config.yaml
n_experts: 80
routed_scale: 1.0
init_std_router: 0.0108
norm: "rmsnorm"
init_std_o: 0.0
optimizer: "muon_variant"
lr_mult_o: 1.11
Below are experts of layer 9 (counted from 0) of a mixture-of-experts language model. Rows are named router (the router's row for the expert), gate (a neuron's input weights, with its number), up (a neuron's input weights, with its number), down (a neuron's output weights, with its number) and show model dimensions 0-127. Each number is 128 + 32 x the weight over its row's rms, rounded and kept within 0 to 255. Numbers have three digits each.
Before each expert's rows: "comes before" lists some tokens at least twice as common just after its tokens as in all text. This comes from a sample of Wikipedia text that the model never trained on. Tokens count by the router's weight.

# expert 72
comes before: " |", ")", ";", " (", "S", " City"
router:141076143142153098112158132159161161098147158123118154111111105171079138084169149108140153090074142083106084094145153121133129171118154135145166102138152112129127081143072122071104142095156214142126137062102124099132183120106164096194167212159078104085152076168134156154133105088129117141143102101123118142152136113118122111134106129100109108128130160060072116198176069112067141085089
gate0:064103146053145140080101163168090176133142143154093109130107153186118117123119113143160119078177155110074144155087113064180106190155152120126146106148136067142093079156111127065182127076135142071150146119098123097120133136105125137202157145165137095156147105092119096103075103121184083136167090111106131146113170110099124147152108104105088088157142179082126138141179106122075096092156
up0:158145089114186095122149090148062098138141119101138112159152148109120130065174121108103156175071129157153151089126116202132092128111089153111092154122183147133126119081142099118120108176111147170108104141130116148101121074145098155166126146098099092156090156185200061162190120078140110157088167135151110161154087096181119171104169116228068158111139088149128134145148132098131141142108
down0:149137156117092168143114126143164144123153205161154065142092119148142065137115092110131099165148152149107083135168093106074161077077103130063188158066092117161139131138148138101061149134149116177114107059104103141151120149127117120067156159169153133063084165128154176128140095151156148053097145139118117156136095179130147163141136176130139130060143135158138199131146126144132177115096
gate1:161114147128149122132174100059098140145156123129135164103120082130100151143114133079147158133056171170104115156111094131094067116093169179144139113167181148156052132138107162138028116139076139139180149102079076186158109078134134153168128119127132124107160118140121132114127103037170098154135116193116079176130153128091150111110155143163126148178108151051151142109091129122130159122128
up1:123121081118134154195103136145089171110178168179126084063198158121144191174158105119081164120131129120167154122110113097161191090126143100132139104096095125143139150116110132133162158070160101124134158119132067096109099164117168132102050060066121129161159146070068112141129175124149135067119173087112100141141106121147108122096093120155191173121150147165117191091150137141112117129140
down1:162021194137204100132145139103111110076137139085121070146155146152110007130152090150130111167114141145132116107198133172112073135125088144153136156171119161121078068176131147130125105167188093156137151081129144200161133119116129126106102067138125131151142097124128120130072132098113120123140127150150095093136125126074128122107094101117145147152127121077138114100081127122151174172101
gate2:074130127086153158146058086130165200155094090138102123170134104176097150109194183127132130125165093125103171114131155085166107154144170116080174086100074111154134088113103178126136121095132131156136163113096135113119123051091167073171116142166125107101162068128073105075132095093177118083146164143159102139094131131108110155116098127148110121115061167069152086117092107105140136089096
up2:121111182099117139097096056146121130193188135120210077147064169155117166153078166119108112095223086112118135135071144093149137096143104113184164168062147144131116127119117139089169179157141153101189140192122114143138132139154142150148148088163131137105128075141094129141187125180122149095116093099112097153110133137183160131120128090138206157132141140155139152134095112127107095137153
down2:159059147201170132168119079091147095126141059074136168144217115118063120140163131106074115121152154107160078146132185154141152094181121167140140101129103141078102142138085140116125143068137169147107114109150078113109190151163157092128146140145181182125142131129176109155041136175111152117126112135092112128112108090098132100130115160114093143079118154118096185107115145150114167130083
gate3:058142117166127126101168179186155114130147135083121103099118128116115174144096179121144178128091120110152180148120190176106101104103145125193154141163136111064134107112109117108164142116083131159087130089127094180131124149103125139169178196149145180039121147147162130124153185117153106152114121140193163149153137195108208111100120146103118115113125105117121193167124138141071121183106
up3:118119048118153164088156100148132125084061158138093127073158137154135143153126114092175124156110102103110115150171147181142148171106127033111149169161183142154163128196112166132122162124180128092210114087120147195109150121176107139156168131125097118163095083156116118154082162101119161116170119179149143149118082083088142140130210110104158166136140088110117100119129168127117098117102
down3:099110137080149170101102142135140103198124096134201123196151126110108127119121137151160143196125173147092130175136144104175131147162088147116101113134112116161093136157145118120154119131123131078175148176161140102086091102148143188123141175116124104142168119096145061143079129054058101181093137220104120137112112158113143142133160166156139173145140189114128098112145184173199110160157
gate4:119148140120161151129070100159103147127111138148133100121148122071100117158132149123038120192133168080138127120116145145125122102160148130141174197090095162107181144121091070112146149133129042142090086137175085149167126169152142180138154095159077094144095139074061110126185133135146098183115158114152179091113148151091109101076143079151146138122153170080083165187160129154120163127139
up4:129101164054159078127109145130143145067140128123135206118158130096086142114092092087151169081091094170110118135097179114139092040143086033111159112139145099113116127154139136122096149155117136141118201100100150158079144093130126116151145124072146125142140149143099127056140104169175155175125132129132137097117104112087111081135109097173164150168129105136150088171157087165135191176171
down4:135087129115086119194130130116078118099130179166105085160114125165147114102044124082134088124146144182096113127139101099116152063107137129155120050145137126106153139118114114160106174134126144147081149080181124071137110154150141122173094151141147154160085151179133108143134098156057126107144150113127182127112143192060180109130090091068110114157099137117102150186180077135200166125131
gate5:118085141099111145075100158157151116131127110111119114134084108137155132017131084155117114180123162094144100198121151135105092165107104144184167123076167118130118149125144114109126123085158146127182077158119142109094119120128143141136112167193122194085092084156142157155115139121168135105117100228144125084127180097082072121150189144113048122118110090104120090146162104112085099128095
up5:154114168094094102092155137205142146140149140110119064093141129117121176118137127141148085152105087077051079089073134190128135124073124121118099144096170112114144105102132139115090135146160174127130096113122115110147100107048169131149101172122162136124076128094087155099150162152158161159105123230102139131099144119094103116112167114082152065118147125194162055165155102097097106093119
down5:164097107142160094157098070158163121162210081095120203145115116126108145124161118120129128115125122146076135162126127142107113112132065116141092143149149162103160128105076136100141137116151171138133110083157130163116138080166083157075195122201168121102056116082110057123081099147143181154082099180106096094120143106113091208097087139101166110111157128137112138161165149170165105143148
gate6:142127140081166119117099159173115102153151127133123172082118135131139088148117104172142104146091056064155061092108088103182103196131108091080108093128108130094119071150112137136142116145192108168112159109153144128154119094134115147005169142170104120151100147148118152153104142163161139094120174114196092079112142143096157146104129127102150095091200166118153154171119085106113112080134
up6:121124144121152163095127077135081103186107089150181128148083149126117101114154171128129090121108070135055119200100121122177156134155187164090202110119095140096155114093095099173149121125159139156140128123161199124143104146145097083059103168142063139183121106101027166166153157141111141113116133139205119089146151146142148164142129150138116126066161116149104139155138135116133104086148
down6:128121088123161151124149131120158163137119119179122118113121104143126054127121173120124099142187096120091107134142130155155107149126176129104189126097132202107130067121126210117123128136124156130083136119080147074116164081117076151119143200115080161192183170194194095157158148140095122072093143206145087113174142121148116148135123078133129118149157083152154157152148194108177120124135
gate7:107121175129124105064105154161138161102186154122146104143095168071148161098116152098125078152091168121110079144184168181144084135131119126144165100081092111130126077160100143101117093143118135096101129124087138113139100159076142172142170143108112182147069119102134174179141122072178147122125173118125142129102156112068127172118121117029176129039132119094175088167124131135135103073135
up7:127135095139155109099155108110167101072117085133127145145088137094140106123115128074138138090121113174177065082114154082110101108115176157069148104165162135165117134101148105163115115098117123161134136107135194173144076143174112136087086086114084121130152135169159149170056147113124037168119116175105110159131108130161111114133155147204147095116081086103148165160125113160163221184147
down7:089099104130128111127160134097242109151073100162111076125047132135112155147137076082175148101144181129158139142177128128124114160114092123088148174116144103120162115194055145130073126102098154052147142124129098106087140153139108121110153110142113108136169126201162139149154175162168110096155079161115077101119126170157131161129141136155170153134107178065087118157126155106103136094138
gate8:090124115129152107143145091115081117135149129095116091173102134174073124075147097089141143105147085106117123058138148173073140116119107100176172187142177122092179160166100078115153174153087138119163143113080159161100151079137194140143166085129106136110130058098116130144156088039221148082123152136127121070132115156148127071114172049125129124123153149135143143143139109135123109128139
up8:088126109184134159173114087126141151078136106107100142140156151156079143091125133139076171122158102137151088168063134121125137139164109139076107122093104103128107168081163150161100202182186139130154051110030145151088156133118204062120156129115131159109138115138138126136055112122129099136087086143135138149136127137171112061111094165161149164186108138094107147108093086118109152118166
down8:126162099130076135172164138102111136210168094091147148120144133138137102082146172056104093143139131120126078150140171149095176162072117168109123087137128101124046181122165108100143122154110108107158144159154139113109133148172157111134149123127156138103161072144190105122090084125078196064108204139113128117153194115206079123124108131196100113123126138147070135156145115146107116142120
gate9:148114050107153088174117073124136210086161115107126101155082203138145125143090137114154128139127140075123137111149102118121121122110066146124133143077122104103114145167172095130147108193150144133099135162163137109131093134086146133130183105105159154094194101185155123081135060075144128161123106123155162162147079184103123119151132168132176186102119125167083085139119061141065172156142
up9:121094114110202180115134099142191111124174168075136120159128161146178123094107128151136163104113110117086125118098146180115100181171140117130167126191113110085152145111158061136126120166217146079129129131125110144168118126121082121131168090170141181129064096139106140082117126132175196185082125091157130165118100113192109151129142148149119104102106110191125052089098123151089112098115
down9:155160186129139105125135110095081093136123095156135146148166100132164082131052124124168174044114132081117119144112171145150064130143087181130129148129141090108071102103122126167162121172131156130146165132108135092104104153161129127065121142175177127044166132063115066134166134174086166137073137072140124136163138083076145165161088119110170157112188120105118098102174136124104098138117
gate10:130134173141121159087093134146132115139130187072140137158154097086098096072131178132133139172084084129123093148056195124082147130103140130140166091144099149130088132111121104137096118194088142112067097093106113135204132145100121053184146104073102153101138102178161141110127139139176141148148131121109051174065123128143117098144105159122076148171107145120089088113187143097105178120091
up10:089170100165127150068141071171121142166112122120143121044144127143151097144099157145150102111078148109108129200173100170135119102159114162106119125114110122098147145108127136117201047141139155102174132169163091113116143138123168130065107144101112112148143109109044159156114178110136121104093139086123193124175172064114146186153120158119134158097130116174108086202130143163126162183108
down10:173160136099172136155164185142092120090123109129150151126131122127154056145111223184128160100093149161184113160163158112100171086165058174097113118160139129127127152121106154142171171129154147103118124099142135147163136131091090041130071106159178125154062107156088149156136115105098107151113094101098160166092073107139134118156066104214134131139143145111121160121157101167131116105168
gate11:106102144171159123110175105142116185128135137118135192138115156086162213159111148125147116149136144128110091117122093163147166134088174096113183056064076165128111105117059162145154133128142104150133122097118081175115108154147089113113126124080121087077099139131103148158179165131138105206116153156108163142134103106125147114083217077115119068064133131060112138136122101135066144124149
up11:172115155132127107107154149116115162175104117122104153139117174129179133149104148089189064123081126148122085116092185082100063157154153119106136115076123156066086106097146152142160132105110121105138226151074165120080081144133110094177094081142097108122131174068093158148108097104088168153143116139131084128121190135139149097179095106061167070099138089162127101125099134148122160147105
down11:150126135086111140120123109138124118085124175135127148135099015141160110134141134127161117118140150152145136145157114143160149111113113119228100151114145095102158119134153169228137133164144167093143117151079194185090059153126169062100112085120063113122103109131154059106054110122139164143114124139113096074093110117123145155162113105092095166130150152177114112146172136094143124168172
gate12:129099096132154128083125102155154138173133106096159085143171129135163128098179073137150084185096143135111088129114106122198142119102084100115127118188122146122124134134133107145125107175119168210124068126106101162127135106085112109176217146150148122119174115100160112161125116062163132105065138107130133056138126123118165123144117113085084165170128088085115157126044081101114215117124
up12:113159121126117143154183117119150093156089122146103136180130102128130164149155160095191152129131132124128189161163143123070120085120145109164138087102154113137169107112112129172127109071119041081142155146119110111069161177164141131082103121110152166115146149138142124138125096168114105145103133123091105137150128172149059217094153097155181149090152177177147183125168149220149081113067
down12:086185130116130150138141157145169149071135140092136173157079125072151119147130146102157090088155054102096137134169108096160052154106097189077137130115192123096079166129125155098113110126143101146110140178170174102097165104129147051106102097126164146149093087132097127103101103077094154130138087085120132107119082143145166115129114095132129155031189154137143142076114174124090116093126
gate13:100097143127130140164177112154126157132177096069157146151130122166111105090140113073106101085141215138051107105147158135115094133146153156194123119124181146140164102153137118145153145073122135206135146156092150154163097159182166121182088136172136179105095103163158166109173143110124126163131171170163116109091082153131098138125139168075175134142119100184115060121116140094182082091131
up13:138134071120110160144100127105141123171156180128143129071107180090159138129129193140104161184129086116186157184144084121172185120189087067120146159142176158145114136127189094117135091167134115101161145177102094132077117154101154196076111098101150084098085150104114193163118135094143111094116116094175118174068170151168125113120134120138132126141142155158140110130127127108054141187154
down13:071072111073160115141158135167175059157171132067167178148093062137055095160092166157197126120146129078112137137106133161129127126158073079197145070161105140168121118164175120146158090123147105121105129104154157132118095079159155136113142106164125148074157134163132129085164138091156106155128137161135105112153147121080172128110148151151143102118112099148074138127152163201157122074142
gate14:091179125138142134125186090171079152123144176070088134121114107149134126142139167087174163151103109126152150166177163115092118131120192116174178136146160097117099138115108128120138112098157158145134140100143091120105082169104172148133170121127079091125124150194167161219178097114103099103101138111121146099118155144152131148096108095139116152147103188096090170147058084152114041057080
up14:188106039152152101131149101084150137165164146130152090129104142138103195132145185185085177105127111141150127180111140146146146130168110148040116072172104161116190100073134096084149088159085101162075138152167114148132115128135096103148161196147134131104104108113080112141075122117127108160157138179161159166124144131146154160110154140118104101117145124126140070114214102171134101126083
down14:097171144077103135140133151096103083111108086115185187175102110127176113086164088159113155151137114112185125060075053128120137136150113102193150101071153117111095139132122168174105137147075145116098116156129132157163144105203113127068133130138114130051095125136117129156113161133159044132101148128078208090078111114134115143122154166126093138148131153081088105166127134149150159171113
gate15:135114167113207119118101119188096174111167120149162112089098137152166173176142128188073110113079104134126136137040154136124141115134127111172127094128134127119139112130111169116154168127111069126100123141096169146073102036108147093185133169159157155108160192132163135118101109139135068172092122118138121054152162131088105180151138103128075122130084137099135121219098107145126153119130
up15:157148137068185116128124124194130144140153159137090146103192135108076097100106116157176147154120155124126130116141138151120132147093196123059147107182135121116195154132194138136127158116213097125105224133118133124110144148125121169083165143160184120180084114101121167129109124135167165157132120169137116094115215183129046154140119133101134146135094082146144160110157154142089160109123
down15:151145089124110166092201219172117130151088207111143128097159199143071107159126177144140135094125111143129140159142189130163165149080163116092123125151138115100136124085147125181092113124159104144126058102142176183139168138091122103149120112093155133137141121138108110134103132110151140153172163103114153171102079126055147139134078143132133075117152130096093115166094084119179171175201
gate16:137094143125069108065115139156141110117070162091137148099115096121092129173167197093137139128103139111124092128136133118125085165096095062130153140090135113122154124146143169133113123178034191103221147151109123107078111150060137119119090133063130075119155118118103145106135128137156105138108141086180173093122172128135107125097157138172168170068156113163097133217145123129096119088119
up16:102085089151157119084104140133149057088108171108118097109081108147155099173163126165128145088122120095091147083110151182135136092096138142070106210132140164128093066099173142094118127202133173099120153156194132097106121141118073161131151138101151089068144100086102133140092133082098125138113095157158082195097200143100134123152145178181168178091099138095150135154129126124103146119133
down16:138170081147156151152169091131124156123084126130105139119146158182165124184153127167142123135085107127119146101121144085127133159202162150071125168137093239083111079102150129149106101134150123142159149165159130084127120085144158194088123169088122122195132141154137166129118138085116173173097154074105140149083112157139085099074087123180086160102124137169118076187081089141152145125120
gate17:107146080127130092085137140129186163128145133091158147148082118151097120159137138093156174077168146129146128147069121126185184116059145171127188092125198117146100068133157081146125117109116137164081152102096099107098104162144143105203140115079124112120082082159135114112132180092113120071181114160197170124159166094152178128135155127153096154101147149077124203117116123131081133087132
up17:136158080146123172092152149154119131118103147158148079149149128151088143117145075091168114126130149153132147148073140114179104134125113152062141136102192101090118139141055137129093120135135170107142147110050132100114087156099092141172158100108055129085101087080139117165107138076133159070150153106148085097106114144172218166126132074145115127077127209105118139131170178126098125066143
down17:067085116102110162135120163116184119144163190089121144173136104116165154119140096175127100114114123139163122138192184113080131072103082155190124175141150129109090116160150154163122077143160129140107128160139148168116196092073156147171115142112157096152163126098157068118125136119105117051196153122155144089123154105112168107131147069112092056115114104126113204108123157113095141063124
gate18:110074166142101169159146129135140093122105134124167131165115067150084140146168143119184110123072093114065118121104132100186119126128168142147093097191164137105112127123165181171132111091139079155106128117092121124139078078120142157124058151186073109172168075127109150126135110130097143154167188067106170131150141150079114079180138110119098075201116109081092101133121080157088117135096
up18:082155129090141091087188128077133154163071158077142146134142139152119122151201148080128157137107155066142113114134138190144089113137125163113128143109139081107094168156165103142122110157143123164124153159099142149140142122167094072183165183163135161172179095118135123141125178128135198166191119106102138117092071089151131130124172099071120139141078120122139118136143084135147186037069
down18:105160077136170113103130086120109160101160036133141101170119169092163071160067137043108179130127110123136129131145181129123126082124164119126133113105117174163166115125097162211099131148088114102125171117120115140118164119106168141115107144104157126171101089116096125070107127114131121189135124124160135098196127124060127123109140166063142094178170094100119146103096127156167112166213
gate19:117123159132151092100167116131168180140107159115147087058142139109100146110131185073104154100138123095131082137038147177122143107146152196046079150158129177205082111120070132115181162169146165139121144126160139112185113085156162161147141135104107097094112125126149105167147106106097080111164151177128160090100101117105155157118151142173100160117140153094107103207100084137118121158120
up19:101148115147111138147090073168057057105169101133162172121119092076158114145100165124063117112139156143091148117146093136154120128129172120107114135083124164175139142163154158134107117082073109035161128187146130185086125143159112117157113143123188151120062161099105120135107107182161149111077132077086103108144184132160086105113184171146149126144067108164105093121110185121144155137136
down19:122124188168137133101171182138147153169170190127117083129110127135186150120114139167221153140128140142109157168129080117127114141152158090094148137094123110155143139132201128088135177158132138108187125135157138153100106139146084082132075108140123113093081112124148177127128112112145140168129140166178104066127142087176187087208086085076164152110136108156138156102041130127118175097136
gate20:085107183116144151085100077157098165143153168150092129086120127130091153175119161116140122096164154130107122095154153158189099132183175189117186079118141188172158076140171172124072152121159148054173126118103111068139102066161139132161178126149122150124084121161109082122138157167118131117114130107154112163141099162103171098087070099060102100092131090110163118143165124125140085109147
up20:184097122147062120149131198114104107164116147157136112085115120117138161095145140181176107094154132163121133106154148154108174110081088113126127163178099089119105174124111120186161130112126095158113133150137102140136234132124052102195104085169118101119118146119114208104128103096097120133186128125191153137173158139078124167152131124133140089139144123135128110070155179051178162132141
down20:093111106108143154095140178093090085167123094075127100141145094127112135112145096137088089118109141169100129142189052096153110172134159101128184161153106086112111155165114126187092159118117054095117161182196145159101173139088139145094157136056118190141163133145106158098108127109112101123112132133154197150132110174124092139135126101195112121090146144130055128148137082106181168075151
gate21:145115060088144092140066106135146101122130189120174128165145096193118092110152167097152123113145172113137132168150146163142148120131139141123182136145125119090133153118056129171062163151161103137187138092178116090157101099106155115112129212133076120128142127152145065136145170148119145136146147134143086055091070154070124141141069122141123157136095099137128165116149096058123206177119
up21:125152133173125164160097128113124136100124071126132101106157106126128122121132109103121141126124100159134165097132129101137063068131120186128051075093123107110168109152119101106134129149093105146023114108130083092134117155136185102176094040087183110167166089063143173120093137113142124175118075164163181214172116115102151166090158132105146149143184130151098123098120173140142147137121
down21:080149092192155134115120185122147169107162118129131138101163143078159133128169156111100112130098073144154149130172093130139207149102172090133065116118177091113066064162143079141168117113159092187060181131080123068099183168125090159154145127153124129170097122082082162170147123138091139112173099137099123129096120169090111149104130119141132208142119145117146129137106144157165099176115
gate22:102100124127126143096108106140162158114080089144071102094154092081132133080090127090149158119065123117117119100152181132174076124104171099078160043173139128154210096103120086086080164111146132098136107116144116078114125098125184130131130101108094099120156105119137146179119130120109128166154129186149138103125154125027108075142074112136143068110100140121147119109181126178124122046125
up22:181123113156108173076097156104198168123131158142126097124140118102119139085129132090139123091119115116150136136165127125157094136156196096033170101174121122190223088094160110160090166077204090084129145123095121135074119136127114139155114107118158145135153123107120209158168101147094124164120218114139110095149124096092096135117119111124083141133114144138136178094129126171114105089170
down22:124199176134062139140089118103125176157154109110148149090172084164135125121091141180091121175152144121126093113088110170149095162192145132120049162119150131135111126107135150161121142114214153121135098128131129128076119100118148215101130111101143121127157172131124064083112115139100141132129168166153117086091092077190130074146157149096129066157157202165112137117115099136169136144188
gate23:194138167141131159162173157066117207171109157147058169108118106106140154125131124098169106129098115089123070130141119096130144130089163140085158060113103087089199114155150115089178088142111138146094147103102147080156168164137128167166128123153087121067205110116131101118119095159108060115146114147126106051152160170111126146155124151120119074134109139169099157159176127081101143136110
up23:133121131116193061117103081190099119140120136101101088208114111136124123161130171158101066138095103104095116128116104107169154122200118125120177096125127095151123120143113123144106124114125109119125070150151095076147134102172176126132141109169147145150106085113188174103080144109152172060183133114146111112091135109115133129116113127166102110100145068102230219157185131091154093106134
down23:132091186065128096129121171070113196102137106075162105160144121131101145090143163101152113171129100144124083135121118151129158102153121110046111057094139104133047124148131137106169143121134085102129152190124033106095144130124128171130127071131142111123104097151084105088074126128159095116181095128104088053200154165109141086135133127184161133124113173136148110130130143144151120134078
gate24:156103122091166150147143108085070135168112124104175165172096122059110149061143121143110097135083154161140088132074163138082141165118129150176087153101131088149122113186114162121133123176154142176165121068086106171172127131167185074132157155140096125094150123156095141165156102107173126087076116149170136184112123074137073111107135138156143218160134098127146128185151096165119163105137
up24:111172087135136110074101115116195130125072127113109135093127138123082150159098165174092163056106137148100218152132085140173136102142075161128123138104162106153133119128137077143116116170146176145166123123159148135111113154161114120182175128091180182177152190107108145126100083107127122160116146112148125123144217131140140068110146093144143110059180158162119093145104126105143185100199
down24:144127148117165140149142078120124051120121125123145132125112104153197086121119132100109120138103141134175107225117124159121116066155095149095205215108124039128138145121100041111152178166098094124139118167081108118166098196131168139102127097164127127153137137140101136110143107143123145126153087152169142125161111101094088159179117105092154159170094183129075094110095113129153106087116
gate25:144136092123176086121074113185114132125130175096121140124166197125147148133116107157097085164094151113209127080097099180158135075133150130190124119101079138113139079109113125112093112113099139116097109162166101083165125108062146107145085113130170197081129145208116143174110149141165100121144064093164134143086112146161143139136105134164066165129153143087090192071120129131142125088094
up25:131081141120148079199127095173099162138150161123175145078161183083106159141127113104124069105142139096163095126113163106103184135136167143202161100030142109127142137105136183133085149131045138137100205136092137110108129123134158149118103112147121130161107096177178113193124145145198119126139096082143158130105163117152129108154094142114112152152120165103082175133112078118098169081118
down25:107233172081123145082126124115165175167121135145171170153132107067092108120135073129182174153091077118085156167130117183092128087140054117168127117115040157139116113116104113062164189088105124140096151130085120107130142100151095146095144107138105191139085135160130090112100118175147149094118116142173142131108105171077099113097152113107156127127102145132093083093090137145108111123172
gate26:065174120104098113121158122111137153093120141163135128128096130172132164146110119102148160103138059120084089124151117170128125109160145090189117052160113141074140065095124108100130128134172127127090160071081127081148178181111122175121142144184061064146149085167089077124166105128064123163164122179143142138131118085095125173148116126131163109123201147065118103147131136141194108155126
up26:064175096117085151135155139168162139164122175126161111101153069118149119157111150097150154152139072191121118081141105156120131106121096099090126101148092129099116092114139097153122132144189118150065155100196116093146155135191120182045065108181124133122155106190110127129148145126089150187157138123097154145151149122150104157131091170167114126119094154098122042189123116082111100174089
down26:169086145105210166126118117115105089102158100123134113108142172089117156119109088103186071164139096184088088171111119131126106108134131095176143172136132126177182093107132119183127152151122112097150122154099101173119078084116120154203140161120119159176086158137111124092111168127214077137114178106170134111052138137165091110127223121119136129161101099099118145101166119158101103150140
gate27:131123143167118130171138135206158126107159165118110187101139134144128067138150085159133135199127168144156111138095134102165126094046124131123182120075147155118129080108190105191177173140075145136128151142119115109130165175103135145168132130163064097144075097140145122096176133147192150100190142071107120102099164136086144107159150129118100103105147118089113177192098099094181080133137
up27:133127069077146122143124081121100143120174123098180155133108063157120102184123092172101127138059116104108116155075164145116158132112118157129065136111151135141117135141089092145126199157147178123205080103127149145184107153095164123128171152101106119090116144105116124080101117112146165114142097082124078116078112079083145162109126091160106156161069068064164189126123066095132168112137
down27:104145136128114149087128102110055116160101035130126141074076135123089140140155107120123170088153118140072100112150188091129136114172116145145086121096144149191128151122113074159122132105111092159090150122073100162104072091142190061133171090093177180137137107105166125120080132136171149168088143088143129194130134137102132147128119082143181117122142153081080189142105163109062131145139
gate28:074089145145152098119163105158111099102114166141125149125138124105120119110139133140088128136147167129085061087136046100144176127171144106138169075154103108155131135106135143095159136123057156161145102059149123156158102111166144129146139131138141129081138078219154131132140119138211138143145118149189165136100106021086106108140179129147073123106144086132161156140144078059100164138156
up28:163086071117104184192099099099166197127061209095130114079080168112127150137083091126166136161161124163121179117089142154114134103104107126099101136143138086149044172105151115091086144166148097136111136161116096150146119086171150120145152102115124118173152170125135087125107092040090132145082158079099107124119105091150121071136161107164120113109146192101087137106117138142088146122117
down28:121110103148113094122129135112092115135067102166127165131086092105120110144091112171111133142071100118152119077080118103161119161110175100161106071138077108129115143134138176164105180159092112169194124103096063153103072139117096170119084136181141139051116111076134072151142079111158096134065140075120123070106170138144099113110093152126128127129105160106142047135103109150060163179118
gate29:093131116119126149138152136175091110125088155034066138115112073125105099090118136104133116140084172111113111101092146070161099196105114120210144074139132166103139132145086071072166150063100198090160094080106092135103149159083163137203123181124109103129129141107104154107126146150155186105160134126122138122114129108103129087086130112145133131115145108173170127170104138132117048095108
up29:155124185142089157102102127158121090057136142118112144128138102079117178122131121129120129144116111122125090192129120073172095126168150091154097153183104082139140096179091101156128083132155166140147115092162082135176073148085137125135130161113127070088181139152067147149197175112102103140161136158172131168095139138069153065125122063158121107176109102149165118108086147138148037099121
down29:115094083142134108130081107200132130040116122106139038162094115109083115133101113138105169076148129158108143139139131084070181130107108145148070132087144126087090152133111108086107087088168114147114158083071119167152129112090175123128135185132134094138162111195218123119117095148105138081119160051131118136137140138099085092109131115107143144066076153117129104126113164173103124095145
gate30:158124052144123150104150092140128195178187153130088182135159120172116145133108175116168107103172164155134113179100096101088158152103160145154162083105104115127104124107166119155164208048127115104114175122088128112093163148172147133152170102127168142106146123131118099123145132073167119091153115115122115026177122087120095123078158120175103098151147132083083145147131091109078158123173
up30:161107106139062129137127191103142153134160144149196150083123108182152098136121128213097151123157186117144154131049124144167119118151094098099105153182144155133134138126158143155113116087105113139082116179126121127118146105097163122105150136107149071116185100145143130136132123124170119140203055141187062099166118110170179134109146120139155164169103144166123168085164065043148142126147
down30:078101087122177169150084161157117102156193143113064146138093142120052208091161122162132107087135116125160086132128145054091162178152158150111124154112118118123089088137121101156133084125084111143149196132104159141121133116117105159182128165067128109083129119084132141050166077158145142167139112115096163125118124121102059177121121187187131167121159144116149116100136162092123086134128
gate31:075188141094125093088078112101148148103129194111086115096121132127095073108112210179142152140063159144141141095099145141122141117117086105143143106134124130113095108133125208135103123134136181136134102052135148101092144106134179139122083146168119134106113142120152124133113049101129145194178105057097158170108139136104076123106062138143073146170097180085123129170139092165110083128097
up31:103105117138146096107127171116178191081092227149112183120159164096077124156156135160144132111111174130140130140099151171080127134134105074105159114135147151134138071121141133114078155103130143108119115132130120142145227170063144157152169109173118159136147124103136088129183082198144159178131084110102127101099096178133145159059093136120143150156108096159088170152122130141108190150076
down31:102111094131135148168143106071146135142150190122089124151138138063101136123133148098147132133133172075090114125108143150073096096188086116171134122106099117154125105151133142209192174150147083166111145097159096141178062123159150135146144128040110162117136125125136124118119135147112140071131214146112109184144164126178140147173187158147164131170159087232121107144144157140111132105115
gate32:144159155112098152135120147171118141115118132144200178053088133116107146071108133107180097134145160074059127134141105126128106139159098114146105118118092174114142151110085121216102146153144194164149142108167100159097112180089112164107200185148119143119135106159119181119130075098163055132157155139146134100099126158104118061142131204158160177147114089129142099099158122187117156116143
up32:133143143139080125180108140176141107105158116134121102143150142115132163176163179116164117136177170109087122122106083147115150120154102153131158162065111108115182089107118131215107147032100138154155102104128036151145135125129139156114087224126058168137128109117126144146097106128083115113138177147122122102101096150103102154161136134129174150122120092086176166148201120188127078153157
down32:102071047132122175154097121136109097135146153112105131170123124150142147186054151111125150142143113098163075155134125172115124204194161164077120146129101150139093120151141113167145095102114145134135122111032115117164130123061142168117071134104153075126132086142119152113084083086206116091088114167163138116098080115133139204131134142132154181117147125128174119141089087113089113167116
gate33:134125125124135125124132077097094091100132119093095139130187091138103119096142154086173132145117176053185089082129149140173101149118172125161126059134096108135144147098128168107112114113075189107189112090154094112116125075162146155109085071183075106120126180168135155111116135103214138110143107164124122159130098125141151140156086071186068126136104106077129150060153138131104155105073
up33:116098210132139083050167127130150126084096096179106097095109122156137113158099130124071197132121080111020097176144150116121129107119106157057146145105146076155138117100157143119148112119125155130137133185147116115140095083109139117197121102116123126134096099119155129134173111165108119045140112085182149141063105069121131143105124151079106130080132158173108101114174112138124077141164
down33:142151144108140121152138133123125140066089095153141138140152130067073106068071200170127096150149162142136090084160095151105098138149139111123130117212132087087074153121085119108129200204120123115114110117121019133103151105090183115115122127129113115101161099105075159119122115155142152138105090201105129109097080137124124114085118129158158172171134103123174124128123104137127091154212
gate34:090113159132156053201143096078173192132080119122052132142110084126145114150133160104124102112127064133091151105089126160121117100119143087140171089114128139148139119176081131166121122120096133114129111138110127130105135150161121141112100223156091152086093107143114135105116116112142091147121139161112148164188168079052124126151132122076084168159079135054093176155153100166104076089171
up34:132123142088095125123174112165155107123116105167128129158114131089094110166094152175114127097052160163104107150158130132127222143142101110144144107141113137123119180142114167182135137203147085156145115108107144162153093123217136089058122101155158147096145151175158138138114111152117141161163081148143102108107141160134114107131128127198082110182160095121067177114080102059046138163114
down34:178190073116146128100141175136162096146133100073218076114156103134152110118151187127059053121096125119109135132110133141068074114121159110112123150107093115154119116115088125079124098158143117065115086149143098122105152113116082132140152120143141141130123174145186110128113118084144175147114157040123132165098118201168132156106077133152146159113122164129076129170152167149070140125193
gate35:072058144152138140092109072077139143162133139117119110116089167131112107173130143172182125060123131153158126157132155110143087128100085087133175117127073119145168110092097098085095081180138132174150128083093063089104117127118118093134138149157126133139163121128115117170161162218108126126086156052142109144127131090054123150168152156070172088152125152171081131155124162124064163122119
up35:156073137164131172093133091138158115134090171094126113110190125115142115171138161106128129116131135129086052127097168127146183089138115106117085090149150163160101131101162092046126144108108150135172096150121138100198144104166097081162100143085109077191168138176073159114146172163143116141127116216151110119119104131147102090087109106135151098164132223135153177113106093129100125129080
down35:109099201176141104157089125173172112134089091160177117148104130129160112106121155111148092095095126140195123103093148124102136152191134088121167098100167100123105114112153062121119141110120141087130086149089214141124181159105157099172122156150122124130168084087072181125193090176076120134086146100109106099120121175103102062100063122123135172129135111097109132101078141147139068171126